Weights of a small mixture-of-experts language model, trained from scratch on English Wikipedia: a variant of SOAP for the experts, 396M tokens.
Below are experts of layer 9 (counted from 0) of a mixture-of-experts language model. Rows are named router (the router's row for the expert), gate (a neuron's input weights, with its number), up (a neuron's input weights, with its number) and show model dimensions 288-383. Each number is 128 + 32 x the weight over its row's rms, rounded and kept within 0 to 255. Numbers have three digits each.
Before each expert's rows: "mostly gets" lists some tokens that are sent to it at least half of the time. This comes from a sample of Wikipedia text that the model never trained on.

# expert 37
mostly gets: " JPL", " Coordinates", " Length", " Born", " %", " ±%"
router:116097102076161139197109117154108164123097088153173113142121082094094186143108147064185174183189115100198150105128136111099128099105136163139093121144099135166103167181153092131106168109138109151139061129166099116148133137174124120195130065184116158154174157161150150151123147195156154201
gate0:093130093139092097150114152135135128111165099133158129114075109175140159045142156145086143103147149123120171186128104118128126138151106148166106159160131158111154125136169120130064075050142102154147110139115149161131133148143107157130100153154096141129137129159119142101213128112104138116
up0:181105133142151194089095111108088106122115164111125141114143150100109070192119114140121124147084087098132104132111143150167139143069133073078162135083126102148105086127115139146179150179101197101139146123122156098101142108113165065155113115139163095108075152119130134195077098155139101125
gate1:098118105102181139153149122088073110059143169151105147160122130150118149188090123109182096132117126107157119126134088151152167082139071129162070145152139109105158082104109100105185105188160158145144191076107184122148117120099131127130061188197103109127166129141134127167111099191167138064
up1:086110118116139088127102128140136192136135181136119143184111080065111093119150145161145151130145105170106130082086085057127172060121104137161109093118165138084188122123133063130170132143158150094191151149128100150148162157157129187147097206103116091167109192088145158164179147113129096075
gate2:114139132133094168160095128157204141133099141120140151116167110102093187145131129126126140076053104146171128164104136062081128126141181098118160116078185142097122128074192138151116168062039101098120149070148141126157120171124062132172194128117065149148134100174120135103139145113129078165
up2:151155122064108126147193113161142144151164133163133092159111127134077144119107124147111119096147096137162084117147105176161120076101164126094098096119143155101128145112130180128137143134131082146072146087168078135153073083154082191094068064173128126167076148078102159108149070128126125123
gate3:083066098172152078143095162112125135127130152128073128094159089155166184143134105126107155179129169132110164199131141168089085080170136159154122126217078174146225140202140108122114212181144111121122107124149109171130119112114128134110105090179125092166166158184134151101119134073124151159
up3:121121160092160160108125113147109101118071135182127142113137117167130114120091109092176096121108082144117074153162079076184141136093138122110200155139147125100114118137165088130125125145150131132095183108087125104112092101171119186141128129156152152099080089157137095084148151138148127086
gate4:105162162132163117083132126062132118172065101138122096167145089118170154130252134132158096139113151195131124160163068100123114142172107115116149132122125137209111156082154066150092116124153051106101125107145122145142148207120135147156093062150154129089114130125104133103130159079105134132
up4:136121119103111174136162152135169145144188145172133116138121144078114138132127132103121151147108075073065171082121181145149127146079177109157141108065172121085154068078079153146131119095129166177149142123100135095149092090139073109134164143110108172129178177077145104157162120157124105113

# expert 31
mostly gets: " El", " Al", "á", "ö", " Ar", " Har"
router:171155106091151132146106132161115150105111072134163078167129095100159161159125149120212160191107062106201083078120138042145172186110123165109094130159101141147124185132085091125125132059140097128146043113127164086143192062159177132159168106167153140112160147174144152157087087141154168154
gate0:152130134105125142119136106160119122116178117160118129160117184162164145118131109117079121120098129107090118096132137103091133066105126111177113162128159147142114126109134149154086040118092140088147145078134149137158162150145107191128161101193159177108118143146145072140084117113179190166
up0:103111147146127079096071120107138146143138119102055142101188139089163127105181166134113151131111106181115121120085144162117141111144103146080138125122124134126131185195092024155144127144168133143129092101139112182127149145142217110164107117042107108178086126132139117073158131138135105118
gate1:106114125054167172135131189154143143094119043126141102161192149122098124184172041128153148157087091088105116109140073109135185132144154102145154158120103140195080165126123139062126156100123137166161132109126127145137152109154159145196168130122094106187159151068124129205122164138119135195
up1:117184198127101132099143139101151143147087108133212137167086155108128136181142149141144132175110099137096141131147086093143134145154157110081116137189099158172064096147098191155130133164098145104092158115123151107088174116110076097179132130103136140139082114159113136111139163070231124121
gate2:139081084137123118143056137123145162103124117069099174159119089142108122106106139086112108213135115165164126111127163133119137152124119181157125131222143113093125185140139136100154160107151158141163135084084084077191143214170169064086199151152156101170134155105098084096189147103171130122
up2:089099144137160173142133124079160160152098157081124125151159142085120111162097151138140130063125174118120155123107154101130114181131138107112130104102167111134186119166143168121098087145121123158103147165183112127074117120120067194127064128140112134171107093138162167178101095136122113067
gate3:107088168050121168145197142163120129118158159136132095143111137164091140080098099126120085204186155114145136132121145116080159190146127155168104159128129162171095203099123105128181117133161115111100103137105120168140127138126187128094134092151133151099152160146130142158127226077091084176
up3:111129127138084082139010135052101131114121118171129146079127079159119115132111145117127153058092103109107190140130161153106129102134126112080158116140154118098158103155154154149120107159124155132145094141136113096107153137144110163162106110132092141156100116171142124160122115155125170172
gate4:122136133144096157180138121150136100098145138154167133112096112092140117067138128141134147099136103140075155107132116178172122167086118119126099089130135134126186086083136113088168161113134097159108118142135083109200096168172145106076061105127131142134080180126150132088119128123121186128
up4:142110106138121108139070097077135127108125167125152130156144193062114175123116181108114119108130145121135095155129151131140123089160117110133139139131128098091118086141087102174125115151179147123143121055127119080116167093107114090121106151113126139145147095124145127164127132100143089080

# expert 36
mostly gets: " Airport", " Town", "bury", "ville", " Hill", " County"
router:167118077116089075131117097170121170119123125150098063169061113153131175141096144109138187123116085140151102117104160099077178161111160156135072105165158139157137204122102035104107143114129054126158116075198168120085194070142098154128121105168150128210214140151132179156099101187109154160
gate0:099219185088184156170148103143111188130141138123110158150121134129111142077158136127145034117122100115105160123126097109139146131159135100194125094125149108158063084093197161096173069155124117051167136104160138199155179113148169144146118124141159115093107142143163152089091148138172151143
up0:098180180110141158198142135110108179116152129099139150119072120111103097108123120114122078119180109139112183128103153091160121116183188112204130101115121121125107102125173130128207126154112105059115098149167082179117119075133194092133124119121206153135118166159145124095075141144165110142
gate1:120140110074084120080130152110120127180146125129131143151164141050167084114107072091170119093121063087144116152128099134095152163110188135162151099075217144127146111156151119234171131146085161115143145089117153073119115055184189144164119084090125149131167127106137168128144126164194076043
up1:173097128131079078080061141122148059116126167117179118132185139076133117109091077080138113137138131157166131118162125140154111136143157080131211088070167110128120089217136089211185161173061163151133205128081149089081166069146149127132167110132104123145133124097110148140160109144186131147
gate2:090139101158181142132101137174078180154178108114073104150117090137082151148170171142158135157152107102150131155173135127085141122116153117181107060152159094120070155157140096152111154139125108141084176088126110139077163096184179139114061119166150058139150144107113092055118115153183104125
up2:141130170140115095154156123128156086141155106160157134083099156127129091116135121063131193124040131200103158133106100103132117153204101129130161145111095148087140140107122078107159153157136110121142157119033128139127108177095066089138163131131134115099114113129127082112153110113149193140
gate3:053139112156121104180116085137146149157126134101147142125112151136166125055080063087171040143107119127174131109093097133190026118130141154174145159089144111154130181121177165154104130103158166130135094180099086113093178101152084131053135130081053118117098166078107116063143099067080128143
up3:123104116102106129153122084080088116092155179099158118096158097138123048185123163180058163159164144087080129110158149205051133076134106057047084065108083135088178111120084093075113178144123136123080152157129157153188121114142162098133083082226140151118147134121098162165098164139168125084
gate4:158084081139071116135080107077119114068141141110151116123066076147128123149086098113062095180151074169114118142138155140087158140182129077125124137129083158154118126117187067075121117135135138140132068153186122103157155123120092139128104149088096118154091159109120121130189102179142127102
up4:086160165113126119130126123160112109173137115136152122092125166102131101132139123137174123090144181153129182127109175191204115056090126213049109120127192089141131134155103188191152138120086089128118127112058121177115103117120155107108130094146094168084114088127104117193108177138116084160

# expert 51
mostly gets: "ini", "ari", "č", "shin", "ani", "orthy"
router:141129094114110124131104154141099166142139108119142052164126127094127163181144130127165151184111071072143080060123142072119185178102139156154105119117110183180098156120107097117133161133141105155172070096154153122188164070154136150133164114129083149124161122159157133185104118164127172162
gate0:135121073151200122130139153115130141167136106131115133179137135085114145133170052202164108204113124082116103127147094119099102096155085138198136143146100123122139160126124099214155117106138109167115105128117188161196139127173129100130130074155119116147130149145100132086169144141202070131
up0:103057123122176111138162138125156126155144090140111114138137126095103101028181080178171122167129128126137115173102181099174141111115179116127132098064117143167146128106139178160112120100139159179130085139041128133120126161148133113119093089147075042149136140187160108060095096144119096111
gate1:159099134137139118087137142189094121117094160146095149139175138118175129087130099140107094145110135156182107118103147106080124135088145143174116132148136148197174131158091123176149128122109164111212125130144095128145133105163141123120134169080064143174094097117108109145174157164157122024
up1:144147135108128117160134128200184083133115123148085093148189165135161104073116062056088105107167180138149203099072127128109142156086162174118142112074120130133196096111105139153123103154067129132152136099123104095161141183160135116163131126094084106158089139139179103174112098165095090083
gate2:139148151173132106118136121149092182152141148103122118117142121100115145125136181106133125124064135106164139169132127125112144069158163123146119185136146109084112129130115089094095151162090097173148124119132137100131139128135117071117175164089170144107167134068109144137195148121146132127
up2:125124138101118162123120126093145125142114117135071155113130102194149124090118111137156096118121141162106122113141165129078130144111086140106146096187141084167149212162110147107099110088140150117132137192119116166067100122118177210158091089103063102171129086135115082120074149134113171147
gate3:106078132160129152137110134098154158110142146145162150145153095039072128122130058135132168183112139140079137163121188158160102118131062123144148152130117122111160100105152145170124136143122067153111127111073129175179135042136112157135170110120126120073115150126133069086042207122132125112
up3:086094112142143114117082146117128142110125133127192054100114120094069081150149061108121105127124147197137154137120144174154105141113126100128160118131106175113188062092140155141131130131154051142116145089109168191182134093135140103168136084144142124087102162154167119159109172150102138125
gate4:084111153134137099190092152082143107131143137118080141121150177073094174157124053094134104089129169135126184107173115137151132110124114139104157125163126179151095095128113111150172143104173122133162112090069100089165139119198121086106098147178136139172133076106128100120106130087119108103
up4:105160110120135143148131151097176102130133158084130110064115131136125135088119143136155080029171157108129149146141133172149157118100140189112119158176082172117111156067134123116165209134172138134178114157073132099114159155170174119074109175098079133088143067140157074133101143095164183098

# expert 0
mostly gets: " ==", " Location", " Coordinates", " Nominated", " Candidate", "History"
router:126110124109125125170073159132161166152102059102134085108133070089105177135088127089132192091116084068163104099076134128154163125117187167073123135159146147140112113132138110134123173102155074162191131145153157118194183123178160113167120116203123192146167128154147135131064070153128190179
gate0:137091053071150204146179186119126124118104126103120161173155116184136119157105145190140147110094128092092178106093113171177114153090137133134142119116121114118088064109221098153092136166182170079112144164131071152117168118132118133116141194147143107160083163174147120143098102139084098184
up0:064188130203075122114134109115129193089145149119117136114130173111126111104105105148152178159161154173112131124152105135199124088113121099167131108084153122147113092129111120115156123104134129131070089152073083151124163057097069045133106100087201153145166116163107127124120123078145158135
gate1:116144105126124112101095113094146129119130109093101171160089106090196117148107131187142122083138102179088101160061143113142179158153111149114130093131093098107097130141170065129125149105090147120160163122172128166102201126112154107128091023155129124179095086144152137164100075108111162145
up1:167150108112070096083114135096093128153101133117085203116165081129195131155066118178092116115150193152106141154090122155109169215101088128151128121122052119142128142080152121060099134098128119162178150116152073129098121119128108083098109087144141165201128106129093123146108115087154134148
gate2:106114094140134122124095116082144151114120116122145039134126159128143125124158128133208146075101100130093147169105111134150153084157153135115121147163141136146147105129149101102128089090160138080186152149080126137173134144155127165158097107148122191119152184181177095120143099113109170147
up2:102171118171155121149094144115170126134137132139098088169109181149163123073172080125197117096099145127127159087118094178111160129189105085147106089176144144097167110144132108107139113117140132107170101156077130141145097163184136115196126097134113188137127133157114105135138080152172132117
gate3:137111133103117153132057125131123108105101148145094104075181118101150157067151123088151177120142055120119105210103152175101116038184150057118178107142125164139133092107174109148152182103112139139119146121158161114163134137114141112125123143177087087140133114204129183118098093105110142184
up3:138113103116136152128141183128136169107112132116156138103074169143195133154157068089097088126151098143145089113102135095101107127085085078165121085129120162074100085154105143150157180096109134147085144141122123145121151090103127101137144127162181123124113140117137128186134133144136078108
gate4:123126133091181136166137087121108126195080130158153090105164107111061146146104135102167184148149083084112066123131096121135191106147161137112133192111151086117087099138176164105121129187111135144218164131135192142129126129137097121123115117176136115114122132167050118102099146142154146084
up4:094123087159161107188162183210098132093120161113118142104087084120079167125111080081178128155136082106141097124198092144129155142090106072129100120107153111117153082153174168068144108118062128162143155087127173147168155123163138051176086089097000082140131149146081078090142159124179161146

# expert 12
mostly gets: " River", "ang", "ith", "uk", " Ha", "shin"
router:139124073046170157160090099149113151088113116120145097155107116097149158173112155132146164177119078130178084058123150080158146159127175147120134114142149125119142160127091098121077134168134049176180095112137178130152204069154117107138114137155076163153175153167166170137059123196148111169
gate0:155155086091132135223087165066092167091088126211144144143122077071113111065104145116109062100148142165110113145139120190094168149133095086123157159128159117094129094091148075086093099192156133164125135105133145145137134110184126139182124094121127125192128173142137114182168130126111139078
up0:092094182144082123028205132156123114172120162064117130104102164122136142153129120142154214113085159110170150160128119109155093113109139156124057120114067084176087114166124192197141106076110117154143181149119131111089130179075092130112130119132131137064162069143101132052103097110181119164
gate1:152094138108125156160177094166089153072176121127163135120111157138075145187176153087173095061109123105041136109147120071216094114105097173115080094126139088175158146079114133094120158135100070152157103146105109133085130136135165157139142071140202187088116115167174107149083139169112111145
up1:160111139128121142079214150155092154170220058146141163121105161166128140122114129127143112148117173098155143146147087100122143121058106127100098081131165108186139115127102179112076111070135071095075120143162152140100035175148135146171164101136199096129133122148097106125145141126135120116
gate2:141102157092191052089092130109104067132136180117111173137109095075139136107074130108134094120083195112144085110105124141115094089152179121118136124092095088152128048188052100114055101140126135165145134078114143123163156150157139078132104095078090117114063122105151083114130113125124095164
up2:114184094132080147116133140125118137137126105124105153114145191145168093098132132162088146139135082184120178150120141139163134140091076126082165134173150147100105157058182108130161101088129114128103087177120107129096113141116045171164116091151150158084229196112147191114211131204056117125
gate3:073138067139163191160090132094130143125144126141101120139148140139111157122126144179138131107151122079187148125133111119080152141094152113176114100191163174077185163142054115132140195097124047147132120093152118137121155121106084092114161162124121110116127173116177110129152070185134054056
up3:142134060173142223136087107126079171071188129096085131111097136118129106125119133170143143137166165051166105138100086149130156092128160152131091111113182114128181145067053121113168145068097138121108107127097107135110170107093096144125154084099118130056128159085176142142142066126117154141
gate4:120060078129157113130072134128103202131123149137090128130148161100117161152148141079065131140104141163112080095114183148116125154146122142147109091134135112066089143104089099157166145125098138145145162058109140166161140115131124199082126153096093122210159150131132113074120157161034153096
up4:132126131145137112116178224106152165209131139103123144146186126157164110168109083123128106155148154113110120196111115147124112232012093140126120123061137161119067114146087134106091135188150166150042143085097119164155136159096156131172103081111152132122128127103139068149155097130141155107

# expert 35
mostly gets: " (", " (\"", " At", " at", " @", " \""
router:138103100070150148161147105127123175088111092155198088160073112076142159176087136110100182138126055118128128081109181103139164143112101173156068096158126143183104195147101103129121140136149146173170117087132140110161145095102122130207142117160118132153155180130140137139097096132149174132
gate0:104106119164057177067075112109152186164126111167145091117156166128117145174145151120167102144113114088087078115099100082175143120097095140152125179150128146053071188161126100187122086147129152097121130121129063119118122139132158142105161107073115117165120092137136139190082138124127133150
up0:151126109142103131106135124140166139171074111111116196084141103079104154135123149125181120159178126092122114122193121105124176093147104129112133121142175154078112131196109154123139116111106147119105156137125122127175079145159112101123118118090129081174187123167151092195115163120147252150
gate1:162139150137087195129146133144190117073133138122121163125091190084145098096150115083118158117149087126182107132082161103127151109158053130111083109109149191110103116101165132137139153138127129136177114115168123143125146147156073112140080161139121094106080096115135079094120166158121150145
up1:118111153084083151097181111153158068096137137106198170075090145153160085106137122074171139130134143173153130106131145155092119086112100120103083112064149125154075115158119150159100147146114134189131099148136115166090137096146092114162143149171087173087104099120121121127140112137098151106
gate2:117101159136127134109154127087132201173088099117118131118130109143118147149184153114173186147130137111008169078144110174186120124120105145107142099196149137113089156155126119092114148146132145077182143158111102113147087102173099052142115159144152065090118122168126159159138121091095166175
up2:134164098147135083150113165173130139081129196140145136125118159137185120071109145165155073118101095142123096182147096101101111132142144059115162125054150109129151134120154124194151109086149099132072148119110191143102155156187125146098116105137114210135160122129097129101157096117181128105
gate3:172140169122116121114134175143049167068104088122218097100153097173111143144126062116081142088080136093147160135131119102179184099116144136097132100126103152164169194106096117144084125124152147108138157164116101123110114206103112114114196171159177135147079163161161129137118110060152070104
up3:096138091166070122156096118143148095194132166153059135130141141097154135066107125136179105108126126157108120134153096124073066116117111095090118156094170152072126100109175144137192105124138102120092116104150111095126161079160119196111096103123099090117174102131102117097141149163141212120
gate4:152087071107162116088074162073153157144184067116158125101144152180153140203120138161151070149078105159149136115132124173140159081152124092148133076158099090147089126136034150183108115113177141141119135110148094136148104101086144134157180116138049088151104149154156139158126163088143104160
up4:144106086064153151095102113115124118100192061092100119139106163124147151102123131121162113094063071125053107160123171115108107146114119121100115140023153138137081165141100105177116131157090120080123080115116118138237129143072143120103102112089129146195146162127158095143132157086085165167

# expert 58
mostly gets: " ==", " ===", "\".", ".\"", "|---|---|---|---|---|---|", ")."
router:143169107128141110130121130163109177112060129134121066118107044067130167182086146071145118146134119120150145096100192128128149186077125151120109086179130155141084103164122058146130179113172112160157089137153172069149191086173149134184095068176125131145171117147153149117130110131167160152
gate0:086207109139109150133154114166194143153139110192159114107102226170141147187147176094162149165139089134166191124132126018113120118146108171159143100110139154087115060138160160109059127093136141130082136186170177165138167160122118119104136038180113094112101103100123180141103142120097149107
up0:164124133123157143131122102132111114094156099100132153131142140082105143082124099193130179105108095177082148081120105174092165146107138057121108134107178167114145128131101087095076102126119133182147127139136022085116099109191155142170112175074128180110165122134047106086147142132137129158
gate1:106132116134122098096124099103088127084136124110063116108101093126123129129163111144104181155084125096071145124119176156145193138135154096068057107065068109182121134133166116109179096119180156086160130115141138136160114179186161203176122149153133182132132161171163106114207184123148151156
up1:121092092179121157176156198108098136163124164130133148101124075101172168155039129074125119152197134116107135138122130099213182138088134139163130086115169116129165126115146204129182104106227175194147135095146129125147108152197166139082146104129132160084079089132065117147070135106111159126
gate2:135140123110102191137121171145127130108072142089084080166099167113067091113126091117076183143076065120126128033072113138097124091055155107101144095165115135092153154115212131129122146129114145121173074160068130130195164130135118147097107146126095136102134118128154125130180116157140104125
up2:090104093112116120132095110072131116145162135094131138133183149141155111112104117164168085121170193145099172156144130149162141209169092165139141152034129050182105122130054107126125090098142114170070174083162166143107121128111154152126135105132128171114125125095101145125067101113106181131
gate3:121068098082082115119138071159132117089166183129159088104181161147099150123142132202098106162148089082139179120128153115131169106091115109167170126135150190092113070135096115147164146094183072131135062121142142094151147104127146112127185082148148146158114099114148185052159148134158090128
up3:104082123055126130165160073139124116095124191117167122121215121162130179122124149191109136110132126108086154081154148138126120100110120095141127159173161147103136090108081078158163149111184095168101110132155140058123113148135141127113203098121143145132141114103113135104137184109158110119
gate4:125131169154117099143063124125086144099147131117065164153151109122160152149176156152101130177119123155129158145137175124164120112135154089136132136076111143174096135126113149102123176098084096124104113171114113088114089102118147109145096115134176138165164091139148091127100127143128154160
up4:127166109103138180147167135103151124093145124149101112077125154116079126154013116101144111096100131111118139157138107205143116124087093155119178067114116088107077115100097128133145081099141175111082085112128150197140144142087127138125183131134066124154077096137108115153095106136137075068

# expert 49
mostly gets: " were", " are", " largest", " total", " estimated", " highly"
router:108113114096116179160099169149114149112115068155109143167098104092152203135126167111184157120127096083191145083067106118113125139097145175095078108135143121163099162157142092096148162124139110108166112115108133035188118094169153138147118100138109153153134130164130181110095130133144174094
gate0:117132103105172093139051108173061130135171139140171173174131082121110140135141165117144104175119146147150191088161131112090071143117149143055146104132190104116089119129160148179133125106137130106139137175112101136143066105154081128138154101183091119128142086140141122157119104157195138126
up0:108129121173172133151129130123131151165106152048105181140124130120139165169120203158188104137132158125149132126210136085150090097137122083163077119085148160132082118197143129123102199102160109145111109091161142146094085161179139113153116125120107124121191136152108110174059130130094130107
gate1:119106101134103137098118126174095112142108125106168124129137120130130163111169155188124085183115114133173190108054089132117138078151200096119118162146146091142088151077203077135086160127061157136161124131179069119158117110126136132143076133107113099171125153109137111136134130104134069147
up1:061164134093126134193208187139132079091065125139196116097151126179116110137116148138126110161150182161100147190102143137102126105141193133118087141105113129149120142086068047155132165135097148137105116130137141133132116096124078114135101105083128111117108175098139135161139136144130110131
gate2:155137131129198139110129097167135190103127136087156136180121175179124150163199159108137114089138125073187175110084092164126180173123082147186099120106116068091123087139166114078093109180111123107078150162145095091230135147138117110123112177080107160131104134200098168134123149133101110070
up2:176138103152187111147116163133140178152100116118132111182115136150133187134066152154150094087131147102099127119064157151160152153147094111158139095120144153072069083108133146131092126158128090115052124116170156135146077129132114050144114173099105196163152120127107227047133178155108119117
gate3:098136150085165122085114166095107093141112023160192081142145098151123122145188092198207095135150192109169150090073145087101091089064150113089117118145157140133142157166096172124094144181129125125156085201140070122167186131159144155131127106138183128116077127134102107110088217073138135068
up3:123112096087112106153069091139123159118103077079139109165158155113132115140091092138110119124188142159140072085147136181205118130069107145130127128106080071143139199138119177124076159144148144109151135141153117143133156122102118131113154093121145153231098110175156093111104177136089152111
gate4:143156110139147133128103135101188196154162146134114169129080127137178172133115083125147092146134111152142154120154136130151116096159067088100123133154077075117081155158139145116122132212136104133203160160126119169139138103134159093169082176100151114154169112228164135070158134139160157051
up4:130093175092080122156107137204139118061147103113175092070132091087102101144079157169125152109113116172126135121095088161162094175209079138106095098114144145148144074088085095121127154140155069071068100068185120106127127121124121142136187165126136108086128119116144121164169173124147110135

# expert 17
mostly gets: " JPL", " Ch", " Candidate", " FW", " Par", " Ge"
router:149112147068102173170129080159137151097088123130135129131128120114136212139124141101154148160137106043159106115097137137132124182081130152172153123222165110141069150108093095144171140102146074182120118105188140062158195106148125115164135158178088160096139144143084150145097141129194180116
gate0:147088080087169099118119126168091159176156142125112141107122123106110180152141149032106140120180162120136146149039101088166148155116131083109161157108094144185148086089113122141160126087152118104125166075127175134152157090110147160101072108104145157049126133090140164052103201112204133145
up0:133130164145059180175103109092183092181171094138102139104102087114100119102099076184138123100113138145139148121131148094090179128137172144122137140116122103081132129089096115146103082169058154103135150135052122144128050139078136100140133115205117136150149153104112140152092039120130122111
gate1:178107125122123158213160105130146072100141075143167095157115120099097120066183132152171109154119105106122046158182105166147148196148195107144109141110204118100093142087102111141232150108131141147124108134154165145168117072170176083147199163118098136134104116167094128121182189104139111143
up1:125169128131158170087049151127135137115098083127127127094135115180046171101148187134107110073052107085140170117181139083111111058183117143069136144143065204085069112100109128153041097162160133121104165142136138101128137141135137153070076119119124134173130097114085099229128082152064165080
gate2:075162113136138094185154115159125132198131088063111137130124130050134140093138148089071145075169126155153132136141174085153107115084118103106081121162146100077180179086147152128212121099183124127094115112134141111134112131147183143104157145131148090182188127110124153126122187114154151191
up2:164130145149098150079048146094105110116156117179159121115160138188100077140150078132125123130096113118137104179115137167105125163196127147088171140084086137123091127156108139130039075167078168122159192128075121124157121119113099142101091130166120130133082139154131095119116054120099104121
gate3:182199146120119182225137102144121125081177148137120055166162134158190166150113102166114113174167117052158126081160119134125125153143097096114146124122193144159103134111071169111139169124074081089176116124181125136117102146152108125076115095137138074079156082189083177156088151158144108081
up3:104139136158142100073164134051160166180111142107092151146123106095118137130187115116115127148097163136152152168115145121107146126124131136172092124085058154167092127140156080140105094062134168159066135140116135184107131079119153150201126144105131167128094153098109084120205161166099075160
gate4:114119083117106076183153214142107096128102155132118141146107115146188149094120174119142166116097178113085135133130084077184061137117170134168148110124133075101117140121195157139103099123144126118183085079131126123140172126178080141106134151171054117142129166161145121176166166116145170056
up4:143112110146122033191098145106104156125124193143142155090142177129125090108127168171145095102168191092174156126100127117088088134197157081156152098109206127161108147087190099144134130173130134138127106068085145146069145135136055108159104091114122143126138091136195187153129111120085122160

# expert 63
mostly gets: " Royal", " Football", " European", " National", " Scottish", " International"
router:145136093104097151127090101173089167073072111168181067157127070110149141149091136087120167119110117067141116104116165117119119133128135152129106096150119171121108141127131032116100126129119093164167094120181116107142176110154170125127123064150144155141181139137123153177088080144159170174
gate0:099118123155155133152146164207108117113152150115077119124145181127101130129165128135087087148149177105129133093123126114117187152143065115158193139119084126092127115149086138149130158099202080110141095136140117184108076147070134145103116135171123112168174140151160148122161128140088130207
up0:140148167222066086108145122108143139151123091098135122105122116143106144144078143137158105114092124111129063107072094131155097155146108091069119056100143107171146100161172147150126078175123111123079097160130164121053179058148081113112086090102121127102110151138058112108162092084082173169
gate1:162169121070095095179130085162095171068159133171171041150141101158067152150127133128105115145132169100142138157142131128122154126075170105118167094067132125132157135158102106157039119108160119118112137140124071119108140077170098120152128158131162113135150109127160125052060194097086114154
up1:159156102135141038152156134109153118137146135167135073132089112155150116138117073107099078095137165153174105098154112142154130138158117148071140115116148135107160142170134076144084180177157124103107070112148144157111108114149102136091160092140136140147158078120149116067069162108074150114
gate2:125135080089127116123114125131061133107113087112164192133115123127173145121178149127121151113144154140178146122162139167096142076127068122159103143171138114063107109119174051125237150092181129111101128119149120116093163087080154099208076121138142125121173126123075148177169074185139130134
up2:136113154150146113158065135119106110169098092162138203092088124121145145140144138135102130135153123131155132057110128121095129081140104133133137143144107101105063173102190072141237102157116104137166168168121127128115142086143124151154105119168187156102102112107087090154130102145145096084
gate3:137132108123145119158173112132050075113114092127120155153097138170086079088130134117129149121079116111136146157130141061096200070149131135169109141119100127176144159071152095105128109158116124125180130121145135152105106109103104065135116128138168144123080210090113117100093126152107135106
up3:157122175162084085161110134135071141138145189116156173066138130116105170118169195186070109167172089127147136137119089153203143116162153169099097161088072114057121117127106171141133063129083140176060113138137130150138103104157184096141175139154101162107105128146122115136122131085121126084
gate4:113085142169180126146083121160110117092109104111105089133174164124139119135102125155125090154092134105135073141180132118191106172161176160119131130044104109100147145126157146194102105111171153178160162173124137110150120203188141155068087101145129117161106054173076158152130080076069125165
up4:163187119085082109088161127132113114160167203121126156149086090131144142106153129088136165130141109181122166091095117145053148094087096133124113146236148141180110124140098121093156138126089120130072105049142099139087082053082091142150189152098124165120146205121122096108123169191195125083

# expert 16
mostly gets: "The", " The", " the", " Another", "On", "In"
router:164115115132154116123096148160134151098089095169145108245111077108122157167113110112152157127114117101162106077090164120099103150098122174173087120185133133177097173146100095125076134105135104114147078122186130094159153100142123157181092097145097143159138138194153153142082098149144163151
gate0:108119106138164059072104172102142189106115132103152103153140120167111136192143177166146184057100147107114125150088107165123077079099133141109103140161076108118075144150128116103154077136131082111150092123109205128082117097154074168120165108117159173135131202113186102119125111105103049083
up0:148150137133100085152111132091128089080137153121129126123114122168124129143115094075086094143116100176180133120161123137091063125130129164148137124105123098026135163185144167080134170139097127180099193119152060152135137122105158175182178082138149108109141168106136139123056126107119120083
gate1:124145098138068141093128171100139165114174126213096153126093139149107119121106093094120139077160065106128172122072134173137065140125052131160116073112152161156116166181133131118093089152165106101139140076139092153173139122129121138107152061194152117150127169087109130095140119069115056138
up1:117098149059166136144171090115165097168122117048159116130136111126099114110088117166094117141095096128139103132151108082133208122112220102076128147140109094123149095047152095116140144057135106150112137150096157127088109143098114105137139185118119095104197100097121130127119148171155172141
gate2:196114104165106122130167163117142115162161129155086135148079108174090118177155081112161069107136158179154091093078151059131165141114129095157140119177100141123116122127098145174130165122135131122141131111120157106124104148105100139159112142137143180122133171134145070127149119150180114139
up2:180157088118127079143120162059092104074060156182113132132176198111155175151120116082178170168103100045151107160196134120154135137126115103101119084118143167151147108089196096110143202112129066091107084125091105176120104162157173122075139059167144175099166134085052163086125169085052158136
gate3:168181137106158185100099097079180083078164087155099141165156143140118078152088105164123158115072129156096140117127115099145075164104132107119177121101132141133133129071080089143080098119148116052126085142142141121108078099127124141120117165102180143125097100116183157150163127104170087159
up3:111114105159138074140154113139110100169094106094184189115127140089049138118139166146191108075156131100145152157107082185095172080176172121108091167161165126145058122110119086111135175158138137097100143193168119094092120099124112179169072119103105137134172056149135109113133137150138140185
gate4:093096109110176158151143162132090071156161100152113119127112076103133155099106141080101093159120176114149059161111074118137123113152120115129012102120126131151072115110095156124096156201159104149112126129153150100151148135082137150069124116080134099116113133144102086095169132121106136087
up4:113141098153098081118112078139171145147079146108142159122157134083132125119075101162134113164172027123096196096161142116127188127116105156094207196090143156118168146149167148138141073079160192123121119106155092109086088149155152116189096181116073133102173126116112171186130123153138120136